Weights of a small mixture-of-experts language model, trained from scratch on English Wikipedia: vocabulary 11519, 88.5M parameters.
Below are experts of layer 10 (counted from 0) of a mixture-of-experts language model. Rows are named router (the router's row for the expert), gate (a neuron's input weights, with its number), up (a neuron's input weights, with its number) and show model dimensions 256-383. Each number is 128 + 32 x the weight over its row's rms, rounded and kept within 0 to 255. Numbers have three digits each.
Before each expert's rows: "gets" lists some tokens that make up at least twice as much of what it gets as of all text. This comes from a sample of Wikipedia text that the model never trained on. Tokens count by the router's weight.

# expert 7
gets: " |", "|", ";", " the", ")", ":"
router:121138114141136159187136122114121166191109144069085157138114120166115105118152141171159084187114071115166190132125105133105108148174117085181135146138128108137141133163111095117102180114120068091179110103122142127116074137149101092130127135132114147093166037097162082085106101172146154129130131122147125142129131145168147082086115153093143080182113105102114170082169128105085108167151
gate54:146116175185140165118147153088117109139137079078074091105123111108073118119121164132126139193126128153170127143114161146146112083157093138127151174111170129134106141125164087126089117100113066119117139136116178135136084074113125191072143132142130185077105140136123093137152147153089095097091112148125166104078122220144154110080156162179145105127113106107111131159190126136087175131094
up54:158112176110110151086170059103162122129062148139125119147141169123121140145116148142145183113137128141150106161106159109108129199139149128051118098090053132182149167164163142130142083048122112119119110188135180149131141107163119179100111095081144142058209101152155162133115131074118110091096101128088135150115127099102113150155146122118174135127128174077114159149171151118179115131112
gate55:147140195131141096111157135128154170116084188151152117134179076143140124102092119106142146115125081148156202187132224090110168150148115100165103127140149163139164145122148152145075148158145128110136128086140219140129139133140166126109100104112105100142135079084124139149133135116128134196110149031091099160149178162180136149128089133109115153101073170107075160152121160114161138116185
up55:094096091102127194050103117120137156104072156136100089206125110176158095093105188164182213152129117069128154121156176136163121127129112067143079165182161066117096097114130185144106118178119172132060168124134106199112093169160123168113147102111105160090089116124179170071144169137090129161159206117118120107145153158113131116134107131086131144157138109084147120130116126172136165122138
gate56:114085161163159134120140086087059116178153127103138170119157150146105076193157155113137197172134105090180098133151183055086144111078118198176148140095132102153097103139144108124125109062163130142131099079138149131128105132081142083141101066069155104103111127156153182121069187161188099119185135136171140147131086127147133145139088150136094127125156018113103126083150106127128120074156
up56:091178119157113097108123139096170194111174127112150082114107160197128100129130163078123135122106195147118108106090121088155131101111146109140162113139170167102117100130198136092141101154060110146099115139114108194123158135117132110128139083204112181098139081083093106204065102064150100190123093060128115131099151137084146140150068100087132119145141153190107144155109114086108077234151
gate57:053146118111129166138137179133127130150127108157062107111114103144112123122166146150087139098134071160116139127161124134086075145105131138129168084159118083114176139133124134093094113106147091097133155144169172159192138152152197183168123148118137129141081039082127154096099122152150169126169131141082140185114146148105166122114139139143120197132093134167142118129143094075151132152130
up57:152084075134079126108059126122123125174060121110150110127129067153076147141111127175163086172103127118123167088078152150119105121120111166106148143125150140127145124133087116146131125132161154127135145117101099149051092079077110098136162131085173131080114115125121121172123131105195149101109088167152087124164103119150080138137133110036079076164143179132104129104143102085142165091115
gate58:083104134186133132154142134100163121101166131135086085097141068133132144097097124110124139150139090187116124148104068102134094176117145131141069147141134153099103118130150127136090075117129124128116170125097106154106191144137127136114083131097089151092156102130182199109118170141151118097162149071123137136123146103143143052093105165146134093121152097081115170090167070110153117080174
up58:177133152147077147082072120101149102151154089125101147138081130097161182186168174098081134117138189111165202133155155173200114076174138155144145099131114077120135113149076108077138127110085145096148168096144168124127126135148167172111146093105165036146175135145169082151117113143108120134158121111132146109070094121170087122151174147114190107173098105175202099112146114159122147089144
gate59:104117122114079157146095172152081186096190139112077176134120132151117121135184133098159114099082107086139100146177167127149132145156099148125160151097181169091130094154077117157098097170157174156134129153142124163141113107141098136153117131118063166124138146122057171066118141109165150157101143111111104104119132107150113124077055166099098105133183119083104142166065162119101153171181
up59:148168170112180110104150130108075155138121128206199140113183135155187080107096184110138151130145127178218160176102160137136125093115135130152102067159062139210153148146132143090135182130111139142124110151091141167142177177104105151068127115043162143073075133077094110096063105096114189113100080121164185084113152143163153109115141117113135076119091154136112114130085128165124139119092
gate60:127111146149136116089153077117154125119172173095103124100103121135090137093164063129169104091084155155159102104125094137122175102079116132176145192156108096164171065137150127137087150136141137092147143149124106168171095144112145170123170150114113153098145100172212142080087144168138092141163138144106129102144126146067115120083183137158146115082094126163104125128196174132129121119089
up60:095112129089141121151128125088092098135122121128131132121129121157122120119148148206112169107161087116165120163081132123206132158140134103097105153159086169097161104100080123146062129206127111172136104131071133143162125162118119116138135131111134112144164076136128209113094136122120181171149113100112178111107142159101118059180142131140108173180125160104123134168102164094179110117117
gate61:126122174168131122120175142060168046121131141087117127133161117171099103096111139132132142170108104124186155135169078144078138094137160143148145122212139083169130079124146125048094116156107124114065146109114161116075112114145172140151133056117136152087146170112102090091174142180151122150151108134139089120063137046142147168123124164150124133137145167167133122183151163123113146097094
up61:149096117135117121070133139113136142089112164085102119108127082181102093120139125142127129154144161111112133176141113128065103090127081167149148155186117136148145079101129139094142145197076204130143125122143142122187143133167180139132104099112188105104115177090155176132156106131122177123096067178162142162108151089142108147167124183150129131141122159159155165153128094209179176111084

# expert 5
gets: "\n", ".", " (", "==", ":", "/"
router:079118189130084142124108140067177118128154133086182146106166186146114141108147104160131142113111133145137097087106187087217118128111096174091139142141178133141109078121138141172120100143160110130125127125180145149180095105127098117226103095096116127093176158119125104132107135161142141105159084099149089146179141136173099171130101170166164089133139157171110087104145126131153140105077
gate0:080168185192111133112143146109098076144184134137131140135144105153168114125123108116104134149104160149136109130112113109119073110140168116167195149079171164133159159121118093146091129143154080156094129185112127147205084144135105139060091087133134093141154179087127074096159156082105145161076152106133125129142124163117061150109071089106103133179094146137165143129126181058089160182157
up0:093161110106122095141109127185107158112124070084184162090133144143162101102138112138085144074104169172182092133143059120123101144138149119136125164133150192157111182133120108204071160102190088089156081122117123175119076146132155130093121149138195100134136162078110128138138102120136186138123172122160063144107097165176098197133065082137171122195086196162146106160095198094109141158105
gate1:090099191088101153176112157085190088183130121172097107093115116088150142106092177051165172115138093143157081080183156098171098112110111131108122086123166144073119041094176092070129101073165162160101128135159096123125145167078118140153114106050175090102203136086143091148079143133098096072135176097132110165082137110115099110122143177163177091155147161114083125147120077090133092158129
up1:133135128120105128117115085137155140091107133097179096170131153132138172175165166144075105161183108090115154207053070142166144136122184115175154152151071140111090135191126151173090125147057118138069110128160109139141117074170120055103101138189046171184135131087103142152178107101114133066096128095126154079156173093129144066120095091117123085126144166127132121108162176105146125108133
gate2:142087093110100110124116073163176146126143073159097115074111090110085204089147164142104109142118093145161173061173149043131095142190113114178151217087132152153145124126115140181147126132105097117130139097113100102174103126106129087143068127097101148091118101120131115107143137180122120167142136118146122200117128076145127104091100159147130150133135118118123150130135140081113118151198
up2:106132152115052137126138156152130121059050144178124123116121144144177104162144114077148127113091162182104156117130146134166182115168168170123136072112130149109137149161160143109154146136159115167062106099080193151100161073201115106095125178105084114183113142123114190156119134198149132069118129111082135139161164168091112174074127192143113104101114183163160127132129138123088158063136
gate3:113179110098081160119116158120170078158179099132116102126135134114131100098082116133090106081080128089132121142241092079202113101156147158136115128085124191123149102168110146130148145154129152146077151096103176143132094153103098122107048134125090111074144127136124092139123139127159121100118081122132139155159172065069127106096171093113114110113117106163123128156124115124092147085197
up3:155093123149104127153126137113129103119168143177121160145184166152150087128141141156122151130140183175122138149097117086157150140205103080157165073090126096086094164156081126114089099105150064099142154143135091146135096145162139161156093092108124164106151101114151070135081185182110122142132205146152128089144137123101146095153138127118101147155166086173164236140119181120121129169080
gate4:127146111087156129129148075120182169106135115093126107113158158121137109135131087143130107130083117090240126117131096139140135142153091102126138156146192109118154090138124108103158181142118146067136135110126116129175084112118114144160096102136159187100130086164154109130066059061078124119159147127117167137128088152074082112160116090113123109114145166110172107144141091153150138153139
up4:133122179156072165147145152175119072142116114153157228098049179155143170090102145156155182146125151140132154147112237097130111136118129096106172110129132135069139135083150116153126158107166157169092229122086072176112168130167122119083132113153151109135130166122149174094131140115084112101115103111120060142129179063100142130137148163135175108112134107155057121116127154084135163099124
gate5:148125081154053139168096156042075151088120061184087125154103114138111108078156117106101126129216151098133130068166139135137089119144100132146121126124155123120165092070140135133164139120107132186135119109169140115123121175138132190160124087165145087108138056117132142084107125136169164079112122122148136143136115151159097131085150089116092064123116097143071086128093169146031130147047
up5:125123137121160118158144109200143103176084176174088135130200122132141118148118076110116115103116155148147110136116096127200075150140130112166119151179079138106143077114131154094078105129145145158124131079157113117188092129099128097106069127154085170100080145124187116116090095133167144160140158098126123154167107130070113138191093150110080116214071105142169129157153167150178144135134
gate6:134142176131115104122140130110083118065074099132133151082123148082102141095171081133090187159098126100133135151109173106121092099129132126163157137161164144111139121131139117171142098140134123165096158104110141161105138130153153232113102085087105182141183091140106135108153109135094105126070108126186144118126155109143112142125149145141114146169172177128155098088159138158144222098118
up6:085145081111106109124118126161108160199086188147132112173151119105092174177096152144107067120157122187151139129152141102202168159129097136079093121127120104150117101209161089089169170063150132126150157141148095123174154149094107131172108140188167114126150144198106123167128149084190121107165161135108122102109114084135130143079095142168131081097073070125139123115121144148106122157184
gate7:125142139123137116120155164066163158147104132119149186164160134106115132144124145068141125131150098193139152162185144138099114108132174176146132057114128165173060153202130076129136100153123117187165122118132133106149084129127075119087133086137166102105088091129091158135149153085157109140153128125139108165164122123062119081118102159159161151161145105138110107152116100093131132078136
up7:147091185214067128116137115161123167126109135182141130148157126152140185133173132139116108101088100073104112153120125126151146100088060117147147167060083134159155153120124153101143160130125143102132130139102164130072072090182149072136061125096081146201063075158121143108133118131105125110157113166161123144029077112139120119141126080119093134146104088128084171137107139126137102163126

# expert 6
gets: "1", "2", "0", "3", "9", "4"
router:145114134159160187189176131126089127139060149112108167147153103129125130144174146125157123091134102169210189088122127125112115053141162178086134118116156142124087100125143114154101173177116113138162140134189124113171117092135101079194148090122095127163140139122112116064103086154104107119155141107043118151121135087081091140152120149116028142154111092182155125086168078137079161103112
gate0:121160123235135124139140083093137184078104142125115176135081161155127105056154081227149116155102145111176174093109103130135151117175171108084157132121133169088124126088157112141175133143121156120125107079110158135200105178146146116169155130134196083135173154128134169111177113155142123073222078131132173145134146118161184126153106099134127136165088180180158074181175089172106127131112
up0:165145154143121118129127110103119142187098069132156140086074108119079157102171114158114114154121104127149117124096104117133134129088165170130158185123129186116141167124189140189090150095128137156178123130109168130096187109081144157212171166148151137106100120059087081080180132134165131075136096103121144166102089160107124137131121144062152095081152138061038102088101148131137111128100
gate1:075206131126094123145111113127095135106104131083128180129131123173092083088102080152118136095163130110132149088100111133178206099141111123111126085081120144142144143173131099127096149117104157141166090121123153112103077126155140119183135160112152113146121214111146200161097118130118152080122162109128132156167164038170113153156110131164163130077214133124101153133117147172114186153178
up1:080048123177046132117091051163122128167127121142128154146117148104108111103144140111103095065100164106116181126127132079140117056127121117135125158073153197099109111159153113125148123166135158176133110188095162119116125144180148118171104107112164081186134108134084125103124115136109122077184148098094204096161164123136116111104113151168063151112192129148162154150109107227140129094111
gate2:158153118080043131111090170105140141094120115077097133099116138121183105093150133122136076106160126129124138173121149133089141129120131137071142134092155091141182069170144092129179146120142090119162161164136129143138074121212111161148157086167133100101143121138093094192093086179124094119118119153162132139131061134098106192171101141195062126179099133158168128118185126155151090144142
up2:154121151142189130119059116174171074185100083129114089109065147147149114123128122149127107121202113162124170126176138178151130139130142131099196181106143192152110133073133114111079113132114115109148160107124092176127126173125088125088141141107117081134166160114163108141153125114139181110098116158148089087066122090089133145151141131151107148094140152065111156174117173223149116130096
gate3:143140128084119106098140151186125134131093137088140118096165112124140156126082148097178149176179091131071144135141149104124097175149140122112155114128105174177161116143131153174089128153138105143134116046135114137110114150155084159124110124121080074146107105147126124114080161168109147135113142137158126133156120143146127171128190164166087145110114120091105163132123131131106157107128
up3:152110131115104152158131072138127128114094127172179127116135070155142175127172087141128148158147129127154099167141067079104078084182133096140083123141136078130152135114138123123141110070089158095144129193072113122118139152117102169069163156113118181169089172102121169149084111115182115116146170115093154080154084189119102140120110090117090143115067165103105164192171137040144140079156
gate4:143133162119131138167125105091140109149139140126082126105108092138093122127140102123098150140109164151113153152086131147146132106106131193155098123095173074155134149123157106122182132154081144057130151097168149137149116081146165121114158082126148164112076142113132124132131172124130089076097212082122099168105114094102200121150094119165092176078073076142089132159106119163102149074083
up4:051159139125154162195090160102129140082158157139212146151115157144200107133134072065096107131096093100127128117123117130173156126111120108089133194102203074114095093138100123077157083206123131107113162126107149091139122134162171161145148125152060061150135117195163144082153148072171144163115119107162148152128163113167113136087117115142120179152120075112162133123085133122131127131155
gate5:134078211111110129135135143126173139183156096151136197137226112161156140106117108111093135138078096110126153085120162127166169154096106140105144081141128113137125137129149150130142056120133136129077163082126122087102100053138094107153153114156084104096173099129111131110168155167097143085213200161117139097159109111124081146122110138133122113081085143134133127165101164146133115129125
up5:144157060088154150121114080170121132142144120170131086074140093150104098124099141156084096143110102128149123136129139067115128109137155121103116142138132145096101114173145093107166183103134063153127141156091172149167153142128120131141054095144118159113142200086130052196115094119085058167124120096170114116136144124112131115135187087121124170129096121161143108149144155126179107088090
gate6:116116053131069091175154145119107182156148083111183104182165132125200172134145111122133135116118126110086101124146122187059038098148135036087114126152152149093097141149114124131133108107179167140167120166152129110127144119089139133140146078147122137106209088119113129196132113116153124120115120173084165067108138104165156162216106128106186081115154121105199115105172141105109219152106
up6:151143123127150117087088185111145129145119122159153118123118175125106192116136140143156111176124150178070133125146134149113136112133156126114146130085120203086089131122083167076127105159151124165143074113175108166117089160142163112088137130125149138121125090153149090126129181103129095111133080140082120146119183078137125092179173133116124131170112093125114210127168074068100104172130
gate7:108206164124149153124137154130130108140039095119112170088113120129120113136097128093144169120121129131112139079114120139142141101159119175137106086129184136105169139134040119113087106148137092132105115124191178139119097137181136129066133090150075142158170175121161151094117080136157114132163137154150119182153138000122119125135114193165097183152106072107096081141174090141107206142125
up7:154092109177225096114134160065109079104168119103183140102125174128158115112150116157131120164167180066129150149128132076156063151156132151095145195136160065189113129073105137151161125072151081103180100142089164116137120083102122100110163186161175117124061126137083178155096128170163140139104179161085149124096139171159144120097180066107084054135091123128148138101126079157109088145181